config = dict(
    n_experts=16,
    norm_eps=1e-05,
    lr=0.00259,
)
Below are experts of layer 2 (counted from 0) of a mixture-of-experts language model. Rows are named router (the router's row for the expert), up (a neuron's input weights, with its number), down (a neuron's output weights, with its number) and show model dimensions 0-223. Each number is 50 + 15 x the weight over its row's rms, rounded and kept within 0 to 99.
Before each expert's rows: "comes after" lists some tokens at least twice as common just before its tokens as in all text; "comes before" lists some tokens at least twice as common just after its tokens as in all text. This comes from a sample of Wikipedia text that the model never trained on. Tokens count by the router's weight.

# expert 6
comes after: "ed", ",", " of", " to", " in", " and"
comes before: " the", " ", " a", " re", " 19", " f"
router:51 63 51 45 33 81 54 34 75 22 55 55 48 44 50 49 60 36 34 54 35 73 56 48 47 41 77 54 41 44 64 66 58 64 58 23 58 86 28 25 76 37 55 71 43 73 69 58 53 37 46 23 55 80 65 17 61 39 76 69 42 51 61 49 41 58 54 57 40 41 31 61 51 47 61 30 44 65 63 43 57 52 62 55 57 34 54 22 73 21 74 21 47 32 47 52 60 37 21 64 49 68 74 55 50 69 45 49 45 71 42 62 51 66 60 39 57 30 65 67 33 46 41 84 52 33 43 40 72 79 29 47 65 49 58 63 42 46 26 54 37 41 45 52 69 56 44 46 48 71 32 24 47 70 55 48 55 39 48 32 67 34 42 76 31 54 77 50 57 44 26 70 45 62 57 49 35 34 54 40 32 58 30 52 54 32 64 58 40 63 74 56 53 51 23 63 67 71 67 80 39 29 70 49 29 56 56 43 53 54 28 80 49 84 48 54 60 41 26 50 39 58 76 56
up16:39 42 50 59 28 49 45 48 67 64 54 20 39 54 86 41 37 16 72 78 32 42 52 60 72 71 58 40 56 45 77 56 63 28 09 45 44 49 34 78 41 48 55 31 57 58 69 31 14 64 65 65 36 36 39 62 32 64 52 54 57 48 61 46 51 57 49 49 32 83 31 60 90 37 08 51 74 34 46 54 33 62 43 48 43 45 54 68 36 24 42 33 81 58 65 61 46 66 55 55 67 51 56 44 59 38 60 37 49 45 58 54 72 55 65 65 40 63 49 69 41 40 44 70 56 58 51 39 46 33 65 22 63 68 62 64 32 58 41 50 49 48 59 25 03 23 73 53 39 19 46 55 64 31 38 47 59 73 43 49 47 34 45 61 45 67 30 14 51 58 36 89 51 60 40 63 53 52 57 33 44 30 59 58 54 64 55 39 64 25 32 71 41 48 56 52 48 44 35 56 71 38 39 54 38 53 61 26 45 33 52 51 58 54 53 53 53 59 49 67 32 63 55 66
down16:48 64 82 43 51 40 75 47 55 49 43 48 59 68 66 59 58 68 58 33 67 50 50 46 44 50 44 54 75 77 38 51 53 33 59 71 83 69 57 45 61 54 44 55 75 48 55 48 57 45 68 67 51 44 60 57 79 30 77 85 39 57 45 84 42 65 33 48 45 37 51 48 30 44 54 55 32 41 48 36 39 53 65 70 60 34 70 64 55 51 40 39 62 76 42 52 81 18 68 36 50 51 61 68 78 38 55 51 31 40 70 66 63 80 29 16 54 66 45 49 34 38 82 37 35 47 48 46 54 63 46 23 52 54 47 43 99 43 63 48 53 81 52 56 66 75 35 55 24 42 44 36 29 66 73 60 43 30 49 34 26 57 31 63 44 48 44 83 45 46 61 16 54 55 48 38 56 38 49 38 42 59 85 27 41 49 50 28 38 36 33 47 65 56 39 49 56 64 58 59 29 42 45 49 65 64 03 40 55 34 51 55 35 50 49 56 72 37 50 47 60 30 40 48
up17:66 55 42 61 31 64 62 55 20 38 54 37 62 31 91 80 34 40 40 44 51 62 40 63 36 63 75 94 57 55 41 54 67 44 47 29 71 34 42 30 35 56 37 44 56 37 35 36 56 53 46 65 63 39 41 63 63 72 43 33 57 56 51 41 66 53 47 73 68 48 56 55 58 49 75 65 86 72 50 56 71 55 45 51 64 23 29 74 53 42 41 55 68 38 19 45 32 64 11 35 48 48 46 60 39 66 42 44 67 51 50 57 40 69 38 43 56 23 56 47 21 47 38 45 45 89 42 56 33 46 55 52 22 40 67 51 73 79 76 50 46 65 37 43 34 51 81 64 22 53 70 66 35 41 36 77 19 38 48 58 54 28 68 43 75 50 69 64 58 53 54 56 39 51 30 50 58 49 38 50 43 26 44 77 53 42 39 39 39 76 50 44 43 66 81 56 27 62 41 37 74 35 49 63 60 38 64 57 48 68 56 37 66 47 59 40 41 31 54 52 48 43 31 63
down17:69 56 61 46 82 27 58 55 42 58 59 42 48 69 30 18 55 41 51 35 37 53 44 70 62 65 54 35 32 31 43 76 51 54 44 71 62 29 63 69 65 51 39 69 44 99 34 34 53 43 59 41 25 38 48 67 47 08 45 34 43 58 37 57 48 41 59 42 58 49 34 29 42 37 39 61 42 36 55 85 47 38 56 56 60 57 34 62 38 46 20 65 79 59 68 48 78 60 36 80 62 47 41 15 37 54 70 47 33 24 66 67 46 32 33 45 47 58 50 70 35 34 34 38 53 73 16 44 59 56 68 59 66 46 76 62 51 45 64 49 47 52 49 49 60 51 53 35 51 41 47 11 59 60 63 31 53 58 53 42 62 47 55 64 59 32 25 40 40 66 22 52 47 58 63 55 76 40 55 43 15 43 39 66 28 52 48 57 22 56 72 66 50 72 32 51 47 46 37 54 55 65 58 48 43 34 85 55 59 42 41 40 57 40 63 52 45 73 67 79 53 44 46 39
up18:61 85 54 51 77 36 43 65 46 42 45 62 55 63 89 55 46 22 21 42 41 71 85 50 49 42 39 45 50 49 37 55 77 48 68 43 57 29 64 74 43 68 50 30 59 70 54 65 22 50 26 59 75 28 25 71 50 48 51 39 55 73 48 26 47 46 59 72 39 47 51 44 52 57 56 55 35 46 64 54 27 38 60 33 28 30 59 79 48 72 32 39 99 51 18 45 61 46 59 30 31 56 55 99 68 47 52 71 49 38 59 34 55 65 69 70 46 62 63 65 31 23 40 53 47 51 37 45 63 36 55 40 64 54 53 36 46 44 61 58 41 68 52 51 00 70 64 56 66 49 59 59 44 68 48 54 42 40 47 54 62 36 53 45 26 42 50 63 46 36 53 59 29 53 45 44 47 46 47 37 45 44 57 76 42 50 60 63 24 79 42 37 47 44 32 14 37 42 56 59 33 28 62 40 28 64 48 41 49 32 49 43 19 39 54 29 45 53 38 51 35 39 67 46
down18:62 42 46 82 60 49 75 59 47 55 60 47 40 36 54 52 67 40 48 41 64 53 51 72 48 47 53 59 65 43 30 54 37 41 95 80 57 54 56 34 61 89 75 69 34 20 46 54 60 54 68 50 36 56 42 60 49 65 48 31 53 25 45 47 50 49 31 41 03 70 46 57 53 39 71 62 51 72 26 30 50 55 59 66 42 78 66 60 41 51 35 21 34 53 12 50 52 35 47 53 33 57 40 52 51 23 55 30 61 62 57 65 50 59 60 34 76 65 61 50 70 59 52 32 55 47 68 40 24 54 56 68 47 07 68 71 77 62 46 40 62 67 39 59 69 43 51 51 48 35 59 64 68 60 66 60 43 42 69 36 66 58 79 28 69 56 30 36 46 68 61 45 51 59 66 56 64 72 52 39 55 71 42 59 62 49 29 44 31 46 15 36 37 53 20 55 53 38 71 57 51 30 29 71 62 61 65 37 39 59 37 59 78 67 65 52 50 57 53 44 49 28 29 40
up19:35 58 34 40 51 48 29 59 69 48 77 73 38 57 42 72 67 30 43 65 49 53 41 38 57 43 65 61 36 68 37 50 64 44 33 32 51 55 75 41 16 50 72 67 29 16 68 68 33 64 58 65 52 36 38 56 81 84 33 46 50 57 44 24 39 44 56 61 44 87 43 18 81 37 49 65 30 41 44 28 19 65 70 59 40 28 39 42 30 43 47 52 39 52 31 50 24 42 34 47 54 57 59 75 54 28 20 49 62 39 49 43 69 64 53 36 63 41 61 50 49 38 31 40 59 43 42 54 45 42 75 73 34 50 47 46 30 48 57 48 25 58 48 35 50 35 77 62 63 54 46 37 28 42 70 33 56 52 25 36 30 47 61 38 69 60 34 64 50 56 91 67 42 51 26 49 47 55 51 40 37 32 34 31 64 16 44 30 60 41 57 62 54 29 48 53 82 55 22 41 56 46 22 63 61 34 69 37 70 51 56 26 49 40 55 47 61 39 41 41 42 58 47 68
down19:35 57 46 41 83 42 59 66 45 57 54 61 65 48 22 35 45 44 36 32 42 36 36 58 43 67 67 31 33 37 72 41 61 25 51 30 39 54 68 49 55 49 50 78 70 64 59 34 33 56 31 39 69 57 69 51 71 32 38 15 46 49 40 74 45 37 30 49 27 31 66 40 81 51 48 64 53 70 64 44 78 44 58 31 58 59 36 46 43 84 53 48 22 33 45 27 42 66 57 33 49 56 27 55 44 57 58 36 73 11 32 66 63 43 69 70 53 51 54 42 50 60 38 56 52 47 66 20 47 25 77 53 45 32 73 18 49 44 60 46 48 48 43 36 61 48 36 64 44 55 55 30 60 77 29 66 52 23 52 45 51 55 47 40 28 49 27 46 47 19 51 57 58 42 28 56 44 37 71 72 43 42 52 75 29 48 43 46 71 64 66 24 67 70 32 36 55 40 48 29 68 46 53 42 35 70 56 51 66 68 49 44 59 54 72 66 52 48 36 50 85 19 80 49

# expert 9
comes after: " |", ";", " 0", ":", " 1", "|"
comes before: " |", ";", ".", " 0", " 1", "–"
router:66 36 49 65 48 39 25 49 49 75 52 66 39 73 31 80 79 45 46 51 25 66 52 47 58 60 51 56 30 72 57 69 42 44 49 49 26 73 52 81 45 41 67 42 55 64 53 65 63 36 68 38 58 39 51 35 69 61 58 70 40 45 62 62 59 60 38 67 73 35 39 54 61 25 82 75 56 35 29 65 65 62 65 64 64 59 26 48 62 50 24 53 27 50 45 72 71 46 18 80 29 44 36 48 60 61 37 46 65 36 68 60 44 88 52 51 43 41 65 44 66 67 63 57 25 76 75 56 54 52 57 61 34 69 53 27 62 35 51 39 31 60 41 34 80 46 45 30 49 73 44 42 30 41 70 68 49 76 43 45 73 44 33 43 50 56 63 30 64 64 52 30 74 68 52 70 33 49 50 35 62 39 62 60 58 61 39 44 62 33 66 51 37 56 48 33 78 48 38 61 59 40 49 69 82 47 59 46 52 59 67 26 90 33 60 31 37 63 40 56 25 38 46 41
up12:57 54 14 42 64 68 46 41 83 54 72 73 59 45 49 51 42 25 45 59 37 46 47 33 42 30 42 49 62 62 34 41 39 42 57 20 77 53 62 42 50 55 69 63 46 53 37 55 49 58 75 45 43 63 43 38 62 36 76 75 43 20 60 41 63 63 52 48 35 56 51 54 62 65 46 66 29 54 48 47 75 56 54 12 64 56 34 63 80 36 39 36 55 48 21 33 41 52 59 20 44 75 37 52 69 66 45 39 63 25 60 39 63 38 47 22 58 53 42 32 65 51 59 42 39 54 43 22 59 60 63 84 54 52 53 90 20 43 40 47 76 25 41 62 72 55 28 35 58 50 54 28 63 38 51 25 33 54 25 49 79 33 40 71 46 70 59 61 67 34 50 49 67 66 60 51 54 46 47 19 39 73 69 40 55 48 61 27 48 77 38 35 55 56 55 50 62 41 32 18 57 52 36 18 45 41 31 20 50 63 47 54 34 63 59 39 51 73 67 55 34 51 61 48
down12:49 52 57 64 60 22 33 71 71 45 34 33 69 73 53 51 53 35 47 59 32 55 48 60 51 02 38 03 35 29 58 50 48 62 69 58 52 21 63 50 45 29 58 43 49 55 47 47 44 29 34 26 36 70 74 53 36 54 44 41 65 38 74 70 74 48 47 59 61 79 32 73 69 62 37 69 38 50 35 40 11 41 76 58 44 44 36 49 54 50 60 61 51 43 40 58 32 53 48 65 59 58 45 21 51 80 70 46 74 76 50 50 44 71 73 62 37 51 50 46 65 22 28 52 74 37 41 44 48 28 85 74 51 39 35 37 29 46 48 35 36 43 81 48 45 68 32 49 58 67 60 55 69 45 49 77 45 52 46 79 47 52 39 73 70 68 40 58 48 33 44 56 62 34 44 46 32 64 53 41 66 52 44 28 65 66 43 24 52 66 36 54 57 60 42 46 39 28 68 53 44 65 45 42 58 53 60 72 49 53 37 51 59 67 54 61 47 31 73 82 57 82 48 50
up13:74 80 55 66 58 33 31 69 37 37 33 19 41 44 62 64 38 27 68 25 47 94 62 65 53 59 24 40 52 63 33 46 61 66 38 38 29 67 31 55 63 75 55 42 55 81 42 44 39 33 43 48 65 62 34 41 47 37 44 48 61 67 55 43 46 46 46 60 57 51 40 62 55 49 63 31 38 66 48 61 15 59 63 21 51 44 62 42 47 33 50 55 46 69 29 31 29 65 65 21 57 59 51 34 41 66 63 49 50 48 87 61 36 56 53 43 40 32 52 63 47 80 63 63 54 43 53 56 50 44 44 27 56 37 43 61 57 58 62 57 58 66 41 11 43 59 49 54 33 48 53 58 65 79 45 73 61 37 48 45 74 09 60 53 36 41 38 42 51 54 75 54 39 60 35 50 67 49 76 39 51 73 94 27 30 63 58 22 64 87 49 62 54 64 29 65 49 51 77 44 60 47 59 51 51 67 55 49 62 12 69 37 50 56 72 35 52 50 58 66 33 60 46 59
down13:17 44 69 51 28 41 83 48 33 53 46 29 56 47 38 42 26 61 41 66 59 56 52 47 44 85 38 47 63 36 42 55 40 32 69 48 35 49 49 50 55 41 64 56 66 31 35 14 52 28 49 66 41 44 69 44 53 46 48 58 54 60 33 63 24 29 57 40 75 37 43 72 46 53 44 35 69 63 19 64 52 20 38 53 53 36 13 46 45 49 70 61 64 46 81 49 45 40 14 56 49 36 56 40 33 39 39 49 32 63 31 12 52 31 36 60 31 55 41 49 60 16 42 15 70 59 43 52 61 56 58 46 66 56 47 45 62 55 39 33 41 37 38 42 55 56 47 32 57 78 32 55 79 25 42 31 43 30 42 60 67 20 57 45 61 44 37 44 43 45 50 53 28 37 45 39 52 69 49 51 42 73 34 71 62 20 60 60 43 32 59 76 56 48 51 50 44 44 69 49 58 34 42 22 50 58 74 17 13 42 33 41 43 59 65 59 44 64 32 68 42 71 61 22
up14:52 39 52 25 47 48 42 57 53 68 59 44 56 60 53 47 34 37 88 56 47 56 57 52 48 49 36 40 46 39 37 71 32 52 48 40 31 39 57 19 50 65 66 22 38 35 56 70 44 67 49 66 69 57 44 23 58 47 29 59 57 56 66 76 86 57 91 66 42 69 28 71 57 88 54 53 53 67 13 32 68 68 55 60 21 35 57 16 39 37 43 54 49 55 50 49 32 60 76 55 49 56 34 49 55 38 44 53 39 66 34 12 52 49 70 61 51 41 46 62 07 30 51 80 42 47 63 65 63 54 46 70 56 44 43 35 45 38 47 70 64 73 98 56 48 53 50 45 35 51 46 62 62 42 57 49 34 70 54 63 54 74 60 37 60 85 50 42 41 58 70 62 46 35 53 75 53 53 36 24 57 75 51 67 55 26 53 50 46 50 41 48 44 31 39 62 61 23 47 36 42 37 64 46 53 41 80 60 69 62 39 64 38 47 60 45 50 55 56 38 12 60 57 57
down14:25 41 45 53 43 59 81 57 46 69 43 61 69 22 35 23 30 39 73 50 53 63 44 42 46 47 29 37 59 25 38 49 43 09 64 50 52 32 53 43 47 70 50 69 55 22 55 87 61 42 55 35 67 55 58 62 22 41 47 34 34 29 49 28 32 46 45 31 10 55 47 57 39 56 41 62 54 34 54 14 52 37 58 77 58 69 31 35 41 54 55 53 12 58 62 49 46 46 35 55 52 60 30 35 35 46 47 42 50 41 78 18 56 55 62 39 07 45 46 55 53 34 40 30 63 48 43 57 46 41 24 52 51 36 67 65 28 46 47 56 12 44 63 46 29 38 33 52 64 43 32 41 66 29 51 32 42 42 72 64 42 54 51 48 66 45 61 67 77 48 39 56 34 68 79 52 79 28 35 75 54 47 54 26 47 23 55 61 58 49 76 64 43 25 37 47 57 34 36 44 60 72 26 39 40 41 58 31 64 38 38 56 47 30 46 61 64 50 49 70 49 55 43 56
up15:60 57 43 53 37 77 79 17 45 88 43 52 36 37 71 45 52 36 64 54 35 70 50 46 54 48 80 09 61 65 66 73 55 56 58 34 50 43 63 41 82 88 41 38 55 50 24 50 36 40 62 46 45 49 67 37 51 49 45 39 65 39 45 32 64 37 61 57 35 50 38 39 50 32 48 44 68 42 46 55 38 69 56 62 37 36 32 27 39 54 58 58 39 49 44 55 37 63 38 69 48 57 54 52 85 61 63 75 71 42 74 49 54 42 66 27 45 30 26 60 12 43 25 57 43 43 35 83 34 30 59 50 49 49 27 33 59 47 55 62 36 42 54 47 59 61 33 47 23 39 62 42 33 63 67 48 56 29 44 35 47 50 78 50 54 43 41 53 05 66 34 47 63 40 22 45 51 70 26 57 50 50 51 56 51 38 31 32 65 65 63 42 56 26 58 37 29 36 29 34 31 51 21 49 52 16 68 53 35 49 54 55 36 62 73 65 74 57 59 53 69 54 23 43
down15:39 47 56 51 21 50 53 79 54 23 57 66 48 68 33 48 46 53 42 41 63 54 43 82 60 79 42 34 51 95 73 47 48 16 64 62 50 18 41 53 44 42 62 34 64 33 70 53 41 54 51 62 67 64 73 32 50 35 67 30 26 51 59 45 41 54 62 70 35 54 54 61 42 56 25 57 40 42 51 74 49 61 39 58 58 63 57 29 36 67 36 63 76 45 54 72 61 44 52 54 44 32 51 57 57 53 75 42 64 68 59 48 46 62 75 50 87 45 76 54 68 38 35 50 69 45 51 53 39 55 65 44 71 44 50 33 43 52 57 25 77 25 22 52 73 27 52 34 53 42 74 26 51 59 61 49 52 69 43 27 48 47 44 53 68 39 33 29 43 24 56 71 62 50 68 63 53 16 39 42 46 52 73 43 37 62 39 73 51 73 50 52 44 56 53 48 64 42 44 49 66 60 78 23 41 45 25 56 57 67 73 51 45 66 64 73 15 55 35 41 88 71 30 50

# expert 1
comes after: "\n", ".", ")", "\"", "==", "==="
comes before: "\n", "|", "-", " The", "==", "The"
router:49 37 52 22 52 44 28 44 63 56 66 36 65 67 46 37 68 46 58 64 50 79 45 38 54 50 24 30 28 66 52 47 27 69 48 58 67 73 57 54 30 29 49 48 51 40 75 42 80 61 46 61 44 44 27 47 59 78 82 37 73 44 45 27 45 44 27 49 37 50 60 68 37 42 43 62 50 45 72 47 47 42 61 60 42 50 05 11 66 43 40 40 42 75 41 62 46 53 31 67 56 60 61 63 52 49 59 53 72 68 32 28 38 49 62 54 45 57 68 40 16 66 32 55 74 35 33 53 36 26 33 41 43 55 69 66 53 23 32 53 67 62 46 74 43 45 53 66 58 60 47 66 53 49 67 50 29 60 54 74 52 39 67 34 72 68 50 52 65 61 47 39 30 21 59 51 47 40 53 47 60 56 41 44 60 50 54 07 84 65 45 61 28 62 46 53 53 48 55 68 34 52 66 52 36 37 50 26 65 18 70 38 40 75 73 26 26 28 48 71 35 43 66 27
up16:43 62 20 56 44 72 57 64 37 31 56 43 54 63 26 65 55 58 31 83 50 55 57 39 62 27 54 43 45 43 58 45 61 53 26 39 34 48 73 66 41 49 42 74 51 93 57 15 50 48 51 60 75 47 30 45 49 20 61 62 29 49 28 78 70 41 62 40 61 41 38 67 53 45 76 53 31 64 35 41 74 49 33 32 47 48 70 48 70 65 71 74 69 49 33 42 47 73 51 53 35 74 36 55 01 64 33 64 69 60 72 51 36 34 49 49 64 39 66 57 47 48 35 44 36 64 43 36 50 32 63 54 63 48 50 56 52 44 87 53 48 59 32 55 54 79 59 20 40 43 53 75 72 52 51 48 28 30 42 71 70 31 37 50 39 42 65 49 51 66 64 49 36 46 53 08 62 46 55 15 57 60 44 55 54 60 57 40 62 67 65 31 50 57 60 73 37 46 18 26 31 52 55 62 57 59 59 60 51 44 27 48 42 56 53 44 62 47 26 28 20 45 48 59
down16:28 50 73 59 42 38 48 24 37 46 51 44 58 39 51 46 65 42 36 57 47 44 44 71 53 73 25 65 53 66 42 57 88 38 65 60 66 41 46 27 57 74 51 54 56 39 35 39 36 43 36 53 63 43 62 58 64 34 47 58 75 33 87 16 43 46 43 75 24 46 56 32 62 56 39 66 54 50 44 72 39 59 60 28 58 69 44 52 40 54 45 66 59 65 48 47 47 44 74 72 65 27 48 70 50 20 71 37 45 51 33 23 67 56 49 41 26 25 57 61 59 59 61 63 41 60 55 47 32 49 64 42 75 65 52 46 52 65 49 70 48 59 42 31 42 44 37 44 63 46 42 67 32 46 57 74 54 73 37 42 32 84 62 60 65 59 54 66 53 31 09 79 48 88 63 59 70 44 79 57 42 33 89 54 48 58 56 58 44 69 57 47 41 67 31 49 41 55 56 46 57 50 56 26 40 37 34 44 61 42 70 61 43 79 32 23 30 62 37 61 90 41 20 46
up17:71 75 50 50 35 54 51 47 60 71 54 62 32 68 56 86 35 54 73 00 45 33 38 52 36 58 48 69 67 63 67 61 49 56 49 42 37 53 40 62 12 62 60 43 63 36 78 77 59 35 34 12 04 36 64 41 56 35 65 53 41 24 37 44 66 60 55 32 62 27 63 51 58 45 30 58 49 60 49 38 53 38 49 56 22 54 58 41 55 54 47 70 51 34 33 26 58 54 35 52 57 84 47 37 60 52 50 80 63 21 45 41 39 60 59 68 47 49 35 53 46 61 45 56 59 52 46 62 35 57 71 56 39 83 51 40 60 52 39 53 50 42 39 28 65 48 50 73 48 28 65 53 44 41 62 53 41 64 37 50 02 48 42 38 37 34 67 34 46 37 56 44 53 42 51 63 44 44 48 38 45 42 61 43 69 52 61 53 62 52 50 45 47 52 87 26 66 53 36 55 31 70 63 47 51 21 60 56 45 30 53 24 27 44 34 71 49 76 49 42 48 49 48 39
down17:66 52 47 43 25 49 70 37 83 51 73 41 61 40 56 32 51 45 49 42 46 57 71 42 36 67 51 32 56 40 55 24 46 57 50 55 73 64 48 77 36 35 33 77 60 52 62 51 59 57 58 46 43 54 68 48 46 26 43 67 57 48 44 46 43 80 43 44 71 53 18 53 76 46 66 49 52 99 61 52 48 58 17 47 76 99 76 71 47 56 41 52 41 54 48 52 60 36 56 23 41 56 72 58 64 53 40 42 58 62 77 59 58 39 52 58 33 41 56 58 50 56 63 32 58 33 40 22 77 67 35 33 66 52 53 58 25 31 67 49 39 41 36 53 32 49 65 61 38 53 18 51 32 55 32 34 46 43 32 60 72 87 54 52 58 34 64 26 54 38 43 73 42 52 77 35 61 32 68 46 65 43 59 46 29 25 18 37 52 70 74 50 47 66 55 44 57 37 27 39 48 67 45 33 49 59 45 52 60 33 43 62 62 63 37 44 58 63 48 54 62 48 60 67
up18:53 18 64 63 41 61 40 90 52 73 52 50 53 45 71 57 50 71 40 49 53 32 41 61 56 64 58 57 76 62 87 44 37 53 46 39 62 46 33 60 53 65 46 61 61 54 56 77 93 63 22 36 68 29 52 38 60 17 46 30 52 40 60 37 65 55 45 55 39 58 18 50 70 61 51 62 44 30 67 47 36 54 58 56 64 34 70 39 52 59 42 48 65 60 47 30 47 70 68 43 15 48 61 30 88 36 25 54 44 68 65 38 48 27 61 57 57 79 34 65 43 65 47 42 46 50 92 51 42 56 69 37 62 65 72 36 70 76 73 45 48 73 49 39 54 55 57 71 42 18 46 39 41 70 15 55 36 52 46 70 60 65 20 50 53 50 71 50 44 55 56 45 60 42 49 31 32 34 29 31 67 65 46 52 38 54 36 43 44 40 50 37 53 49 65 56 53 34 50 33 36 46 58 51 40 30 63 73 49 74 43 59 35 48 54 34 35 54 32 90 52 45 50 73
down18:72 66 30 28 61 45 46 19 70 55 47 43 34 82 62 38 62 46 40 47 47 66 49 40 45 32 48 08 28 46 27 62 53 58 36 76 52 64 52 59 62 20 56 79 51 51 41 41 52 56 67 64 30 57 65 52 10 30 55 62 55 61 46 81 55 63 31 46 69 67 44 48 53 39 69 60 57 68 56 47 29 39 30 56 60 64 60 62 27 74 44 49 59 56 51 61 63 28 40 60 46 58 41 28 48 50 63 36 93 74 54 41 18 45 57 55 27 44 72 31 63 42 64 50 69 36 35 20 62 26 50 51 54 51 69 59 56 26 50 56 50 86 43 42 32 45 44 42 62 50 14 45 38 66 45 43 61 27 48 70 47 43 26 59 65 46 40 59 57 72 43 68 55 73 61 35 49 47 59 62 56 33 38 21 59 25 53 47 57 51 61 61 32 89 41 41 58 61 39 40 69 60 62 22 34 46 45 37 52 38 51 42 56 32 64 43 54 75 57 54 70 85 53 37
up19:44 23 49 30 48 67 41 54 57 65 45 55 39 41 28 61 60 44 41 59 33 57 57 43 43 54 68 44 53 41 63 60 45 40 58 33 60 43 40 57 67 53 43 43 51 49 52 83 77 60 61 61 34 35 46 42 47 53 58 29 36 54 40 50 50 30 48 50 66 65 52 27 55 54 64 73 14 18 46 31 74 46 72 60 61 50 50 59 45 57 43 47 56 43 44 29 61 61 40 56 53 55 64 44 48 64 53 47 49 37 45 40 61 63 22 28 85 58 58 67 52 35 67 40 24 15 66 60 55 57 57 54 69 12 53 38 33 55 48 73 51 46 51 49 57 39 31 49 66 49 56 62 51 23 29 27 75 29 37 53 59 19 57 47 18 11 30 85 17 43 10 49 43 48 43 36 63 45 78 61 55 99 47 45 42 29 55 52 26 81 64 73 55 43 53 76 52 57 44 28 58 69 54 46 47 39 30 66 58 69 65 60 74 41 35 76 48 49 50 38 55 60 42 54
down19:84 43 53 47 65 16 55 32 59 43 48 48 27 65 45 61 50 33 73 47 63 53 81 43 50 35 28 34 46 57 63 67 59 34 47 33 27 36 63 41 43 56 46 34 59 36 58 35 44 67 39 45 31 50 54 32 30 50 53 51 53 36 63 23 55 71 48 52 68 41 24 38 43 53 56 55 35 42 68 54 56 39 25 33 35 59 59 61 55 54 67 28 31 54 31 31 50 56 51 19 60 67 35 54 38 75 54 52 39 99 65 14 39 57 67 47 56 28 52 28 48 75 65 48 61 79 67 60 65 31 60 56 48 72 63 38 18 54 75 43 47 32 70 49 44 38 30 42 57 37 40 76 40 60 54 51 64 57 58 40 37 83 14 44 73 43 68 50 41 36 68 63 41 28 54 45 37 61 63 43 54 64 29 37 46 68 56 36 56 25 63 68 74 40 52 48 59 39 44 70 75 60 49 42 53 19 34 64 52 51 33 46 43 59 61 44 75 75 44 30 42 57 51 38